Weights of a small mixture-of-experts language model, trained from scratch on English Wikipedia.
Experts: 64 experts in each of 11 layers, 128 SwiGLU neurons an expert, a softmax router.
Below are experts of layer 7 (counted from 0) of a mixture-of-experts language model. Rows are named router (the router's row for the expert), gate (a neuron's input weights, with its number), up (a neuron's input weights, with its number) and show model dimensions 0-127. Each number is 500 + 40 x the weight over its row's rms, rounded and kept within 0 to 999. Numbers have three digits each.
Before each expert's rows: a language model's description of what the expert responds to. This comes from a sample of Wikipedia text that the model never trained on.

# expert 54
Description: Sentence-ending periods
router:529473530418483462537485512410507427488557479536547499570441453462544523508557507496449491454520552553506613482513448538493533538483545491541518488489472560464570479452480441504468416556469534460572474503490478491532544530494467523571542528444532464530517511532529495515518517416448521509533510481477518473557457530568499506549488496493559538517533435506547455520513564475443431462495
gate0:553463553481524514498497522569531444409564517465576512530522420506530470524466512458506457480484514496412505438551562562523570479551485529558501448485493489530429463471485471527538578475487469509460561491453528525584531505542511513488556530396460563455501529406538510552479514498456508534535511482524507481552521532481535533437484495536445491496481454460459558467565484488516483526477
up0:506453521543497467536443516571537495400512495552557480514528523515499510501466494475476445446451464507430453496622519457474539477536455518532420469504537584512493529461550525521549539501460508561442516454480503523584455527573497540470522502482485518575502481483545538517427464582503523507455485548443479514514500545528550520449556454491496510501549533556553471481513514470589446483498
gate1:571500485505544552436504518555530517492407610507534477492548461530457573463528530465482501424481489417474546517479541499491493522503526511493517484523426464535500502431468530522487451514489490402550525499508503422620434535568458522509472505453453503543571458497480488531564541488450496498455508503516496507525539534494560483515476470456537531524538527469489512565509510484417438495439
up1:481442614484537507477469508435515457538546498506447500494528562544528448447441462549526536591451524533475518444482474522455503514517492469451551487422556502519461493531485493508538482522472522548541466527580459446393539527462527556518448520537546493537545487451419513515458521496593515554559437528495491503507477478424485534508509477478464530501495503439484521495504493499464578500426
gate2:480526536518526478581453488533474523510566538494530566468540466522479535514478526510436450548459462484522551443482439497479491511510512466517500489548482551546423460529441443467432472481480514534461456475514520483466632497430468504546501488529481499448469419568546502524507461543541513556467526537481484510479519495477532511422503526526571493548476610524433465485546502548558453529433
up2:450469497486455501451536442438462459499458456501549446536470536467521450496530452528542625451506555531510496534580539525468431499526541507505490473504502460477540474484509510511573539500519496450527477577544515468509468480559518492479480448485541505525448565493498422469479570473453492440573567395538498530461536509447478513540537455455455552515486452436526543500537510455471524516559
gate3:500460520486528447474538543577571533518463461481453474519609471513447512387426453446515483566549467461529543552546498418523528550444525479491462489468545502509545462471536471406554512472556540509505509458542472445505498509558560495480458472585509517489547501497520545515497553491474502465508465560553510547540458506536509484473464509529461553490501512528526423521554446469476488522449
up3:587431458526496480504463517414535482470502521462578496451497458546528524583544504529518523518521466483427495460452524559541476464601551551455559517526461501499504498478486535521423472450438514474506487600444495465479502542427574506511445540454449491473507524505471527490544493471526461549390474481529450434472515470507512534473509508536507533546438450490568463530526512476505484506522
gate4:497443414498553531510568504506440494440460583521514467524379476506544468527486451483477444523500482544473549466550522437504598460551443570498534539512418498482582499495480536429480524490543508496536487509481504474501493464480534416507538518528434504460491498490437480517471522519475580457522472538507508458483529513549455439507507497481520560484403461496564506553533508497462529508452
up4:459526504541544522481496536535514494507427506462474483439428499498493473493486520481500511504472428424424451513607557458531490523465463543542544463479475594484437532499466523468467448483526489438483514530441492467565526511485564498524482522531486494536519536531443498563477560551547558523471444545517443514533471532531447418506521504513526539488440409495533544467538535503443523392491
gate5:452435515494434499530496503526502523494505544445505508493570548407493433541503542480529495552494529481523492542510527462542554506474509522508527518534532424454462526473494513454507479515462453455547505653490555495443560475493514451508504569522470499453512485478489454499602596492557447502524471523551485552519482496427500461480479439454523503466454503486495442492587526433526550503552
up5:517613469570488543500464442427495449516467457527443486536472464506508492439500496548466484501499559509515506510486425555560490547487497555516496421470465543565524509469532491515597464511509440488456500467515510451478480469580467461493520451497498481519488479477516535493456500558500541476449395500482513536436528495571464562530457499549573402412464501496554450515489505526505471495459
gate6:522527495484459540511568516457522485488459454521459520501467498459497488493536525503526412500442572450586443504482546543423382508575499580448537519449529546480478556508499534469444441431517553454474539441478487551554527537538485548498500489522478479500469446560480491456516463477454457548456467449480538576509437522537496512476489441559498447510467511515556541528454501494505529496565
up6:552448509546491528530523524457459499411553468492521452418528591559520516427557480450498556510581435440510540465462547481479504479571491422490498475439406478497496494453508489488559441454484483540565529543460510478530465528594516488563593507494619511514478503477539472513525475496453496508517509510453492516466542473516491477543484495508472473496504528473536487518586506460530521491485
gate7:430456488546431554478460565542534468496484508443496505558553481526467513454423520572502537525511501513500451520458514470581554541512524489525530567437470508435467569485506473478465525491534579509451499441541566471480525449414520561450495557476538503454471528556536519482482584457466445453488435453541496479507466516528510461498454552552470539511488518512564494545510540521431474450477
up7:540560453552489488458525523502480491525499517488459524556484525524526515480504528502460433566500493532522508559439486573524581496503526462540492517508547444471503498485552443527493488429456480502477514543524541543547566427478530548490451518523465543422527509590487482595574475434525468525468527549438493479514519517511498583470424523519414512510519434492583465584519524518436481533496
gate8:513390454512497502490547447489529541530460519500460473515548514511459495418459524502503504532464479507496418566431461525540462489449575445524484542500465490457506571492524484532491507472548486515463512501470369494516485506506506516404566500473518523562518503546570515483493472515526407480453530561449450523494566538522575504527516456464477513482498513473426569445509553453516477536554
up8:526410484511463535444573446474552498541506491521508499572493510468447536429548491491494504489470509506520495511419460538506469486495533509567531516529485506465563581452538504488525505525537496497439531529475408503492486442487497523440617554435506473525520517544534557450440473496540509500474464468425451480505572549491530496564559496452483569430483485517467518428517584491528470548493
gate9:551550474483556521491486560543497478458543527494505534526551510465512520518488492484527480512506484479492505508499504512456434551592449524475479513463547514542537503428476464477523436437521467474554485556482564515582411542483496488427580493484526473434456475494536497546446520487484619483553490502461585504530514548551527433443591543508580528416498555530481486533513505497522530481496
up9:468461473497418500512508589428449565504455526456442519523492507527495465528466511493505471502477522433615577446471496476465486507523463469500471532577460503428488439439523493533478569453494546434521484418530560536561562456555524553421491537482462511518466506515531501496489498542425526531519459492473467555527522489542490479485539460468501515462439485556548499565532479498579527508509
gate10:553400530524448537516537497449496487437557477510520543484418475537571594512490494441493484635476493388499543543510485456538476523446455541486483504473410514486495451475537520445519457538432451484516523447494510581475501478475596513512489533537451470479522495494424499503461505511507457573497485479455486550472534528484532509474446511496535522501518495518503521432538510504452466518477
up10:568444523558497540550534530471496517469541457546529524452408493548603575467518458419511434579442506487452504490443412448509491522471485473512459519455480482545464489553515522501443478463504413473491502515529433508517504504413552464527475495512448429459445505516488465538447435547535514545530486478481447505470539523472466464505446485520491499501506503548490555434545516457462450487478
gate11:454453485509523467526509487521563511505510556462536432561511500533506544445527567495512464500493484540534532447445601548620495473487558548507496556472410564488455495531534482489547445451564517568467477488527491548481499466511458490510456486478446538513432522448471485527557464503535399554487563515486501497532466559437466515520491541520520513478442533542439517531558569536504501479525
up11:430480464515500470525511495504529544506521578432519436553523463553474571463525538532472464516479537590518528497460575556541516453482519522486526501487457491507504459547532444474574461524523554509418460485520507512535508479511516491531492475493474492504423535410528418512587435521515448535518535514506443529469531478423494493495555530498530460465413557523561416534559488570513473526490
gate12:525495525579521516554551439510483570475481492434466506468532487532584472498545492506414534465478484454471511529486489502499451503495448520470474484472443483537549441486532432471464549582544515526512506565523521444496519490454510514465507478462438490527473542523482528485507496501437496581528591560513415501508439493612434492495560463575507474445489436465550528485540513505451549500562
up12:473417562507551495493517478497580479477519496432466492489505481451411580444501457488520460504534429549567548489493539476477549509517500458456551546458497476525533488496518466477505532519454448471528500490547569423547508499455525511558505574534537543534469470507485563465517482524509519430485482535588466481527493426434491450491496566535492501428433543535524460469519509554403452490468
gate13:394453551471501499470474525505503540457505479490532478491548525488474471511449482470579479534496538506514467577508467446417485486531574483533515479491493429515481511500517494426461538438467471582543481498541535463480519471512522485520560550476532496421520488437492439479567504454565404466540498481571461481470512534505540475505533526593522495609447524549515512466553554546550494506529
up13:468487537502400505509447556555500501565556445513553508475498517509518571526552546482531531542453500501603522574480511487475502495524489493468489481492518464538520523450527461465499463537496464494516540486506489507492555475474438496558551487503514492461532545467570533495524444473564390398458523414566453477458519612489503533475493526503525527467452475495499460515508507548545606484524
gate14:445478468516532494532485465420494447470488482489502485484462506451558477491472462507474455488468530493475477496460495503528521437513497481550536558446498502447543471505504517566479552556524465446527468532580503470515464502506478496501487413488521411457502482616460484528435402493416540508512549584504500524565467551491511457473503477464482463491527514563447529609521557513548470456416
up14:496562502470561517460541571538480499524508524581570543435469503478477518417426512504476435448486516490464452459501543513567495467512504527494526560478502541515435540544491530496494496490435505545501473472447554493451614508477511485443582544561499552512445462431611539496509488490556500496527485514460467517495521466529456456526520477581474488462531505515547454490488503451518460567569
gate15:527589492550527512475571517481536485442510476487518479495511515527469522475462481542440481511587560513449502577479379505591520459498442544469519520500463530438500573496495425476549459469552544526559574529472557503510465407504485470569493538519469499446563533490544522525542515491543532511488496559502557514510506544568535535547504550457507459479462517517530490492529531483506456423459
up15:496562535563520482420521478515535487513473470467464514534483540502534493511490424518384487551535535554553493573568476477514491545501437490474566467462458510492482531515460514504569414495490495461489498479458554487529457479513497457498535547515545555464478527481460534489582508482500549571563389500559499486491476528550476578538528569452499480502471546508500494411559469550523498566498
gate16:498447527550488524404458468493537474384595465522461427464492458455447544433522513525533515457464468527493440437538498521539478476470539586548422425528563531518439502495487516581526508489497556510529531535490559489491495562525475503473513503494538520464458455509513505496544520495469604470503557436478485421538516462502548454500479482507515503495484534473485530453452563502447487524531
up16:480523500520500445436458468457512488445531482462499488502445467462446540522431526498456444495427503489448494445496538430522533484442517557525477509506570536526495472594501568498617488568510513586456478517491572562468516510505481574481516499531511447510489478470514506513460454468455532421521530463481506463552550530461481470504528466575440420526462549534427531493428516510501481488533

# expert 21
Description: Line breaks and headings
router:488453510541394472540535476424443548504513450531512544427457464530447478546522515447509493371519539476509536513468436558510560480500467472540524516505522494540469529543572478506530456619509522462527506539483462521498499511462520500524505531476481493498466504496458547559516553499418565526553521465464556546426462547557468559481504483516474529493555498516502463514549452482501435427514
gate0:471488466550523478548469553559511474463568494458497547495459564487498486538493457525454451443576483503543504535530507488510401496496443483502523462480508522461454486482474536511525490548484504524490510509527527481441403473487431489505487575442456486506506556499503549460547514556541441512525549515600506469444419443452505561479497488587534498433509521441441457450454461521450500591504
up0:532513469414570539488546515466506495543472488543530453491515466473485453474489549463523517557500517506484510425520552483527538466439503553493462586547479461520453487521511520476516530445524476527510533564490471503479629538474505551458525444551547508455512445452525470560526469440474570473508453444441494561519515496570491514534473463470472512575542496555498589493562497531578517534434
gate1:520496595587528484484549544476538549514467468517496560564525465507496523522459501487465485479429471453532515583487503439484496468545471520517526503546531454484526502536522557529501414494528538540450572555461534465475546507514449414536499504532465420424460460457397563518504452454485494529459490494518489508459526502454502529527495534453565468423537488514508571516553461485547423502516
up1:462495469516481549522479533488438517436498522482510491437547511436513459515498482536547496474549587517517551492543427558452527628503424477508440479499467538519454481489511490455510583497490446483577483434552486520488477507473516518476478496448514532497521553520537541523427475530527484488540513467520509459514472540595527464501556488439423498556368536521502514546468478490468521559487
gate2:450504509503486463541490496535503437559514466517584531513467459499508538489511543491454462501522473461378478522419512504481537469433466485501471421552502518531612527500475483478537533500560492441471424483470494571472533538527510506470480496570497567541416538506492532477549496462474522533458525568471512515518504479563505507516518446534553537500501533566485545554511619576508458491471
up2:548512525514429537514508457496531547441514539501502517494520532409531517434584519516412505462468517548563450483535553528542502511482474506469466467434508463534460475539564519564528506580489551521494513492500446490551493405538468459469505532523424497465436491499421465440532437551460461515555523507570484511553497508467476466489572524544483479478532470435460460511420451472463476469488
gate3:499561392566512578473506512526563513471430500564494488431568490568530472476465524482553466492451499477535456499511483465472431449546601557494520513485485537538517498534489508499487493425441485445565520470456438465552487446431529465524521598444500572532483456429485549489532524480584549479498494483486516489493511496563430518449494486492495513511472533533537492502529503478464502482557
up3:527481443477458438466455483609437504484506558490487540438473472461565557493545518515415502523477520485494591501489483535524482484465483521483496510509544481492492496460386521484456610504463492496519491506540515515517451549556536492449526516541549516534502455508586426495507500473497519511557544464424456481549434533543447422530445530459508551543499457453520484581469471507471525525502
gate4:535495510470522534508521514569471491536421438487465492577429477568476517523544554392589520550420543441510533507449537518491529547561446466502484432532485520498531510531509549520446485537431499561479525541534463481469548506519458500517509412563528530473476562511476487513509463496452513504449511548489476475484449524536471529531432583537437508530557473457511542481486558464497445475468
up4:518516513464530496495544523508483453518450482474434453429409477567496543541536568434474579519490542509540474599484536473496522499543508446506486488461553485443510516555542433457480480502481469570460544580594521455447491517523448476457535506556526493466449540446515505493452517491521462510452503508462525434439477521510556572518428566469479506534539502495534534545507516413503488542488
gate5:448453480458465504511476478490515516509566489571495409532507466501544455469538481408501492483496536480497499483490508494513524601472454446533518387472526527477433458486461501435518522443540479481466502519545525519499437462490419530492558477591466540457445463482535522475481480502427530428599547456493532540480519536535525509541502444482475483502501438522501438470425486456470570519536
up5:417441486496480468516520468495542519444497505505488530558461472476468459492581557514540495518566473478519493476493429483480506496500433488425484493533506461449496518576552558513434454474498462534483475550505441465535511514490553488482551526460495584535526489588565488498462430539496508576523561538430553503532524524445509509464539531469615471469523587551504562496551493508466467502457
gate6:551508485487540519513462545451450495493529517527492496478407497499492492479484446541440462542534441445455542519539586493498566488534573474469482504506506451466497483524476537527526502526528460461391363535563428502555456549508503578587417514489433522509523480436474486514454470467503453517477433529521481470472471443501518529515525510454467490523481511458445481538510506577470535491535
up6:418506523542556463429485496475501525503485490509499524514550534464470572492457538501498552509484541512557476501492439588454453504437514520461564478536506510494446542558554479460480498497490525576590533477467469470451518495498492480487521465517518532492601485508503507563457528513537476507457572430499512458533505529472397548562453497524386519442559472536536499507439495483521415501455
gate7:492516429490489533518480429587506494468485489494508440504523491472493483497464552497484547407554508429481509468516529433449420462562515532467411492542452479478443474524518489563510444449467481492443448566572453481470503532471472465501539478496462465510582507536537532574495490507546537529481447461418441548420492480484531490511506483497525512533513573478521533506514515522465461604440
up7:525441463501473493451498492471532507549536493446498527452446458490514505466498518500400423537555516484490489557495481515549471526511542492513518503525507559422539538485457496456479501531562400458447411520444523612537532475605493563528500543455504546485526466549532568512502496443465442477461452472551490556586511482463478514459511484512469464475542524480515486532555473578505459483496
gate8:468528503477483503507562489526480489424432467460525473472446489529527569529484526429464516493441515504503476572496561450510470495536487420555528472510532502577531591454449497545552554558557397510447575496541487466406490490522459565478479451481499493497467511548454542536507514438510465510473525505527475469509424511373520558470535495445484505500497490522515491505509511486525426468518
up8:467545536462498504451502500518469471512502516480541486464464527539544578517487478445564510502473485476499486551482545470487492509477404423550555531525527536554538534498499465531538536542535434493536610534528448544461499492506462544432484440491531519488479481580469517594564498475544505472470524504503482527542410509405507550517508566448474491476524499495448525523508517465529395426566
gate9:502466454522468503493494505564493499525441499487501454545434497552478523525485472543457466460459437532499558481472487524562477502524481441501436485600457475507503444485455462519534535555524458630548509478518547543519442438573471471482581511485554508453501441463532483481521428509499525477504521505558524552545476534445429575519474506481435497495459542597512490540509473496568513451469
up9:524496473518549418540514534507485457546502513546468432558460525530489575495483454521540460457486434551504529481420500562541562499475574519566408460594459466491477545496449481496509524486515481529509421462520449520507450464482504526475519472486516548479567436512567564446508485516497506489487460541538494510539527488473422527560496522483455477558475562574519514491482445489538589541543
gate10:519535494511539532501539525498434496507559540505482515467456499596455445512484417479527526510498507480503472619543457514474483495515492489532455461472478611469450517484527513453570484544499572476451528469509533503504492546526527448460447574433529553524532443423455511518477483544580480514501475510518528511483464490425520542501549544513438480503453421468544450512578498475505465450427
up10:492469486515555414548504479460551460484445455542466487541576476435500527494439573520481491511462493489479554437449538538545484489468537520534526486507528378515515437465450478492433486438416445529501481512490518507500442440521462522490525496528492475482501569534463473488496549404481443500443520569483525460501528538544495423512456471517575562493530552513468536485425508542557482510498
gate11:510504494456571492512491548472499491462459533539491426470519441526498455478457507513511379491510515506507480513474527474550468455503546514519548439523552450582501543413525455563547434468453553542452504459498484465514551415574479504567523490568535520483462486494484555484437457467429531523543576559494500473432472477540468503465487473540573455498504504548563477477433512509467514461518
up11:473502453462497516548525509495515429433550490460486478434537504524489511512460523523582474443418495495550511495545545474555503573459547466446462444543575441567491478511463511509485503520528512520493526574494494476481488444530470465524531542542503500450498532462483520510456447427441473450597576512562489508459457554538465544556440476563537506398503459516546441491511481512484522562515
gate12:502473524486495430527465498456506511489557497463507482488567443493457475474489507566481452529539500494482456496445445514532469546525432566531491523414531504502567508522477545516507466515545498521537539517572595479512483504493516525499517528515492480435532436489526534532462455433554550434483440542452566534507542457601472452457494486498502508395549570567475529441522577481421494492506
up12:489498506427587449526492428448460462525515489500513511509483471451554524519553493484517493493436528521452443519474478550440532538496462494425549442464494521407468466465543560549483544429546490506471489554471468465502494464465472497402550529441465563452476499543513400497432520599475481530509526470505509464481505479447498538543519471519488476442499421496439534495485485505565444523537
gate13:590540450497515507483534503475482505544473489496468544554423558527502486519523557491499452496528438530515504479496516465519491469520490541507509570522558556472520529477495550515496529466503438507462506517535496463453549442469489576438482461458476485521416496525510482541498492432483492410433465536496514442487388461529541400558510468464549541605527507504452519493525504575588489470549
up13:536518474456474547444448542500478551552462467487521494565443567471516494515522462517544482487502445516514500519497375480514593504544519512542595531525554550478490518506494550487546452460487499502520542535537460485482530473465460467482480437452539468515457529558609472580497503523446496464480509519454486507531444447514524444535488480433584586514479475494493468511486484510608479491548
gate14:514486529463514487489518415544600510587479472503519553479540488535471535480483548471474417467519418483521522480491472452498496535359429552550508447523570474497491538504520503508501469474429487495484484565458482429560520524552510481466482486510521532484481533460510445513480540529471500467576513504443536495527531446453513482419546573499499514472453597552487521467516514444444535500508
up14:429462548474535485419512467509493463472501486519528449599550432444549487558505489597556541476451440462479551482476514486412494491595445479521455467549517476550513518553527498496465476472559540533504478492423519478440468538457511515542545520500485478487495409506580529499514553553497499525473483481460442549479534510515450520505549424512527518480516544463534530510555453472465524460439
gate15:471543471509502472491578478469539459528564467517464511443423464471502516508451455520521513465560503471484547541487517480472527549461482404537450471450522485517484506459483526480538467448536492545440451531478529527514547502456460470538495568525496477443538484503508471626490458428518423464421426417516557497482532446466524500435462510545490511414446551503471560523506484448515470464512
up15:484428544494548477485517554450473544510505552502516431529471503520485533526583508490507505458452558450458471510461521523536471554456482494486515501447493519441490490540541465534481521501484486548523500452495496512584470521405517426470557472455449476447476515462527463523477514561490580496487442464503472572583531430487512495454570545517439448445495547489377505490432514557455524508545
gate16:543454515506516445455464441553563489528541437485462479498513486475426475580539514488542463439431488504457458548503565471492459527520491512477544432519397526541437511476465535432500514509498528479471521499528523372512470546584438514535528476569498463542477472571498488537547454508470507454490469471557504495488508494471498453534457547546535499513470430450480475499575450442518512533530
up16:524525534489492446456504453480512468481473467478526513464460523493536528447569498490577450526441466471529448562507489489503442453525478458503485457554484479561481501495366488432506490513542505502449539504485491469545467524547508532454490489543452579534471542570564506498475549437468523469477539445475457492536518586470500465522461550474453545591520449494507450454565410437492479513552

# expert 42
Description: Verb stems before endings
router:439546515463461465541512508550453529452539504448517469523548492543462506514492430434539543484499507475528530503513538470502538436438537495510477492484530450499606426525475499470468493460577559477478510516587496473527480514513523557513461543550553487482505486413575592431553509524546519441446510562482484521521560498510559491533491462537514567537453487545477574528485446523461455430507
gate0:499484485515454479514443487531506511451513593509564511475530473510481495441450460535540486541553518557507540464490540553466459468504445551519445457505562429499523523502478454400520504446494439536516512531513468504485463477463575551540448511516541501513497526452500447535504584451464515439527486544441479463485541396519547570519474532444501563532588482541484492528477411536515486475438
up0:495535524505470489483467456501482424546521575487461479524498589519514577496546458497488453484501553480538501524571560476485410450507478478523480479515484442551435479513573545492442492509537520572460496494506594448504474418520487494493504520495576459529477451493475559475475457505502466486521500443444483471465518485485503527577459566490471495570522411581456522453467591472519524513447
gate1:503474457445503478465478464552485510472537533438494513537511502428466509537484453458417552474497498422491516462529520453436524543519491509478510423506429507501512485560472499514461533465542439422543544491452532468474532529515467445535477503453476549488543467503528575444572599526527507478494479581462477509597476462510486505435477541432529515499586452536480493516473479538489505399457
up1:519525510514461522520533532544508510509468489600541536447458472527534533479516565511554487557489469403500488471514430497513440449536401467497456514446513530396570446591484449492487502545517504594575434470497527528531526519501462544527504509501461516544517557537485498525509486553537535474504445501474576502529483499561478473533533536572530438553497536536533442474515517545554484463503
gate2:465509587580492510408563530439478508477456472522464495525444561548515485485535442467541526529432527510601505524537455500532479538457510501438503521487494450499538537476517493457438503539540468501505504564510522484445511521472510520445516448445529509468533569490515443558494488499542549489426498479437420480544538541511445513497553529484540418486440479543452547455541478462524451413510
up2:465562472484518533505468448421555501503482472495545509581485523461476538522488510576560542418530518466423554455464475467479483518512544484524456483508514476533448439549415548462540498509538459455430547502482514525507487504579504534513540476570515511523455479466499534446497509483517443545523544486549581513542553410519461385484533532558500552552502485500530500538551504539525521515437
gate3:560545481507486582473465501491530500491499464556512536501478501569497495540527501419452499412505579473478425524593588468522572485474420448448510561467500425521542555479488508531519549457552495507466523498453490497508598526516431535471473475421477480556468500526483535431526442463528563525469543467476485492449548499500524464516492508514515543467459488481512531487434519549435550493483
up3:456534449482550472469497514500402503465496502461431499543458564473515552515524555445549470454482450489462518503478513556492524549577509528426539522508444517534484550515484507533527518468550505479446511412552569494475429456566546435487525492492516508525576541487520434576558480523443412570461390499550521484546551509539536471513489525533535530508518513472529494460484554503520497503477
gate4:546585525516615491440458477478520536519522458488526553436479466544457553524488520533505532491483479520506523521464516491515531523506465515527520537484496532527444448515452523439498437575427464542498470489489482465498592528539518562455504512515485524397599486483481579478523457513464416472559526564471509459495515509532542584537557440501475545506506453547502562490472471449457474461488
up4:466418562508401526559487472535487446446506476501474431512497529499536479444520537567526473520535457464526512451456524481437414480534534546523441486508534459440504493513447441495468498507511498485482444499544567535498521495539476452497580522474483471575472509495450490542539432520560508543600519471537508518397485498466522513512475467482551521478541557501550487416492542433470442468483
gate5:449444473525533514517510508524478499441533473472570489434441437487512469594478439480484507473487456464537477566506457473491470509558489462551486462477519542463520499489526422579525495521563468501473552590447451480523535472531518461513515443513565505438524452543516555522465543480437473501487537501542570481499494475537573513536510567590529473489466517480498570513435585479433554513524
up5:477479492533521572571505544501534540454483519450530485532472536464490508496508431437478454476453490577433561466571454529472466490511470516474489535498563450523470453475522462457476459556484498470530524442527522527495550544480558509446441565487490518481526461444548555517503548463508424457508473424500565518477520433527451469521433558484562564535445420532547494532543551522492568457506
gate6:486459507479536556541496476600565483512471460505468565529518531543495499492480508551532471482503442474425534510468467456445456437482510522591459543440422492519481459531518525428445513549598493497540490455568457489547550512502577472538500486532495504465496450549537541479541507423504437574516483546498535525497502472515537558525533532491495487471498495613513486545410479501521518446496
up6:512461568431534467448446560512436476535460440520530523547481571448493516463501449520477537492502521503564503487493540469525477535479474485458540507472513474511466477496527497502521522518557496475564508530545427557528500588512465515465425482515454559497387536483407528578543479486417535504555477494509495540467516505549523467510617446513496479504484529463522452458522471451455477422457
gate7:475444470543500493448473496425392448520528455533477456488437563486522428487472500385500506452466466455418501542516427493487424493532494495532586573474477420472441438545485522485504536522536471481456502461466412489505475483479547533522548490520517418510517490451509554455470498469501523468465514498518581498504460453424540458517490484537522493527466456437503492495491454490458492527487
up7:533498476491496534468427489471486487411392575466471465477523410485477519448442555517474449535517454514517471449443503551568553539502514503447498474485549468475490525469472487530528455457475488503467518466539544522435498467460498493504428531561493450497471504576578441518546459537471421522486512462445507400533573531521514426520557492493530530489540577537493473469509482504502449481488
gate8:514549481488517471473450487519548514570541411515534443494502436555519468537486478540539548519486556418485540506511501497508566495503508542483420547472477496519443518510541579471562494533508493487453516496546467469581512472481590479492480546495515532441455501467512521417473515436588533506540483437443493478468525580540470501467472541491509502582511474537483487506552491582470519442400
up8:530482481482456483514474499464525508442461500447469469504539528464558603538554507567498509502536431690524496475507412504477464517478480473486500440469516490536505471493433466547496518446481505499506502474460568484447537502518471534514487536458473477540461473539509483513487558562451480510500464558514507542505453415527517536462554485438490567472495483438544516491459469415498567493488
gate9:561529443538431547563508550519446491501510461558506495535499587585557541517505533486458487499493488450480562493531495417467467496477493483474487514504468465467512439511555479501433532562500494530483576452508569502537461519449502522557481490568563477541503413581516508472467494536509527473524497435516458514485496511462584432545443468472532566444495424496523544465462523491448474500433
up9:424505533502440449579485506527467435470497532504456491569515500538535507520507512509542536491490470538551498464595513515524542585450489560480499528530510468514445465519519538526522487496474498503517488480507512497458445540527590506448496516562496501481454402465484462558442544416481519532524578425474529526499524535453552504479483566492551509522483508461534497420458526472519395606503
gate10:481486498510497476451552573455500561486509484415486490540515460492560536478502428509457539437462504520512523539557494455572545505497533520525461470520508511486532507470516561392474395456462521494588546509552534513567523461543538538473489484461515509497509471497444544499434523481502470475548490527543554426497511527506528416514507580564512490486528523548499490497539419572527408449488
up10:439542469516485531490433502485523595521520488393449475444478464560550474442492474506482539397473525527526533482539452425521525502439470571454465443562533482538463546472554475512505433516457554574538559513487518484469535520534505528462453509426469482522536456488512461519440576542547484457512488498504507429469530513506439460533481530579499490503497546474544472546483444487475456481482
gate11:526498493504487426526537555517528428474429450427521504485495564529519469557479526409433511549502481504530463559450503491508470457511540439558514555466507488414518513529550537481506508460566538441573494535526492507507611493476529465459448473454620427520492551513477566501525521520484567544464514516494478501567502485511519539474521508529505527476459464535522554477564445459490447507490
up11:462496545496511559559539597543515480490476530490493464511481533525448447465602550545431483519532578544562490544454477546537445537510520516546478484491477522439516470514521493504513513517513485476492426480546537522446547503490505461468535529453545494459472518503381456535423522535527500556512562605444512498520506534521565569518524536501516503507529591524483489548494583495527489454532
gate12:470511513455510501554496480470557521479542520480548555556482544487470537471530438411533542460462490555471548518561517492509555547515485556482502543477479444482473528533511531539467491492493541515545559573459549480426519452438425406530507473512525481515495461461492551461491476459497488533496548575539535481528487519483529481456501516548549485571529548559528534379459497575463454417476
up12:499437527482561489454522494564503563472536524515556485487487521441555527522562467501579515477491503500554471473571510542513472479499529522584398519534465461489493479528448470515428555549495438557411601520458557522489585507511496462480546480399534489433504519503487498572507482468499472555535555493507544506557497522513531522488562500489477508486565543507452515493419539555511489487503
gate13:458548579533395491511443497525498497482533458509490468492518477513508550510469491399546513451438502525478533504459515550525427563528569429467461487465451424478515462473493538449507494510496447533462489460567506526459525517496436520525455489526522465465475524511441444481546442449448587480474485549440461534481480441525507506529506536559410506529526565523553501565523543521551477492438
up13:423420459476468534458530545560520477452513499563512497511472489463539519395528474590426513472508490462543490459478502559494469478517375461467457574496572484533525501526501450505526520490500562523491489547481530486487470468567469551539542524478465551466488491465468452518485466454504514487548552461520497531538490499468515461497625436554512492541529496452480460515452507483485449502589
gate14:577437567497531561559520517398482469499485522499468490514556458440534508491486521556524503524463458480518500506467536535454460435464526520564496492578483500543417490543465500470508473433440496439468549507582485560560464506493614481543491514513534560509473497516507532446525472552508474428558459460476551500538533492555545552517538521494509516498489484509601467493420530465532513483504
up14:497479528566583512466491584512444456532459493540483451580466472494509461544504445454540421539484495493466532535510546461496530464498515417520503495602490461431534504523505569541435517505538451463536480543556540541370510494455548508571517448457496465502536576538589485502485511494490485466475459441513535500525479508531484488536490531517475491524477488615487515479490494515476547491487
gate15:535444515471464548478458549475484570457503499518460521501467454519503484546568482440531452493447470503525507506527502402472477563495512521551573503518447449472523515512537468549463582451525496475515459507519456518439538493549432505519433482553476497520535524582543471423510390456519500550525607554499494532532480456477462555561463509458493538454556524477490570483499453472514450499499
up15:522552568475522505470512443534494473526525451537536524411505446514504553433527479516521535471481541420442467511515481543471478509497539477505452536462437427513474443464427473444517399533602540535487527518456530544436476429526529556535574490482508500508472454484494485507540495514479504512484411458559519517461550538558491458505472530411465494503470535583521552509446493487513530455508
gate16:527471503473535471437427559542535474566483516482563414476539478525554487500456504513533486400487537477446486499527593517464489492482486489484539507518463445544521462508482561420541514532497532461565519474499484490547556446509510506537526444499519495498503517501462475503449667495520489522558491498467565533470531446503502469524431557480412553495489454478423498486444476452476513509494
up16:547494436507485492545381454516490541482552452469497473582539521444506540517545504531519529519492508511524547430510476539519481490542542452466502527552506516530476484509477439439495519566462499582474498483533551496516478420531456452492534509490461456569465556480599508543501478486554479543532476567535540512499424529427454489579476479469453480542479428463512530530524579476524572503471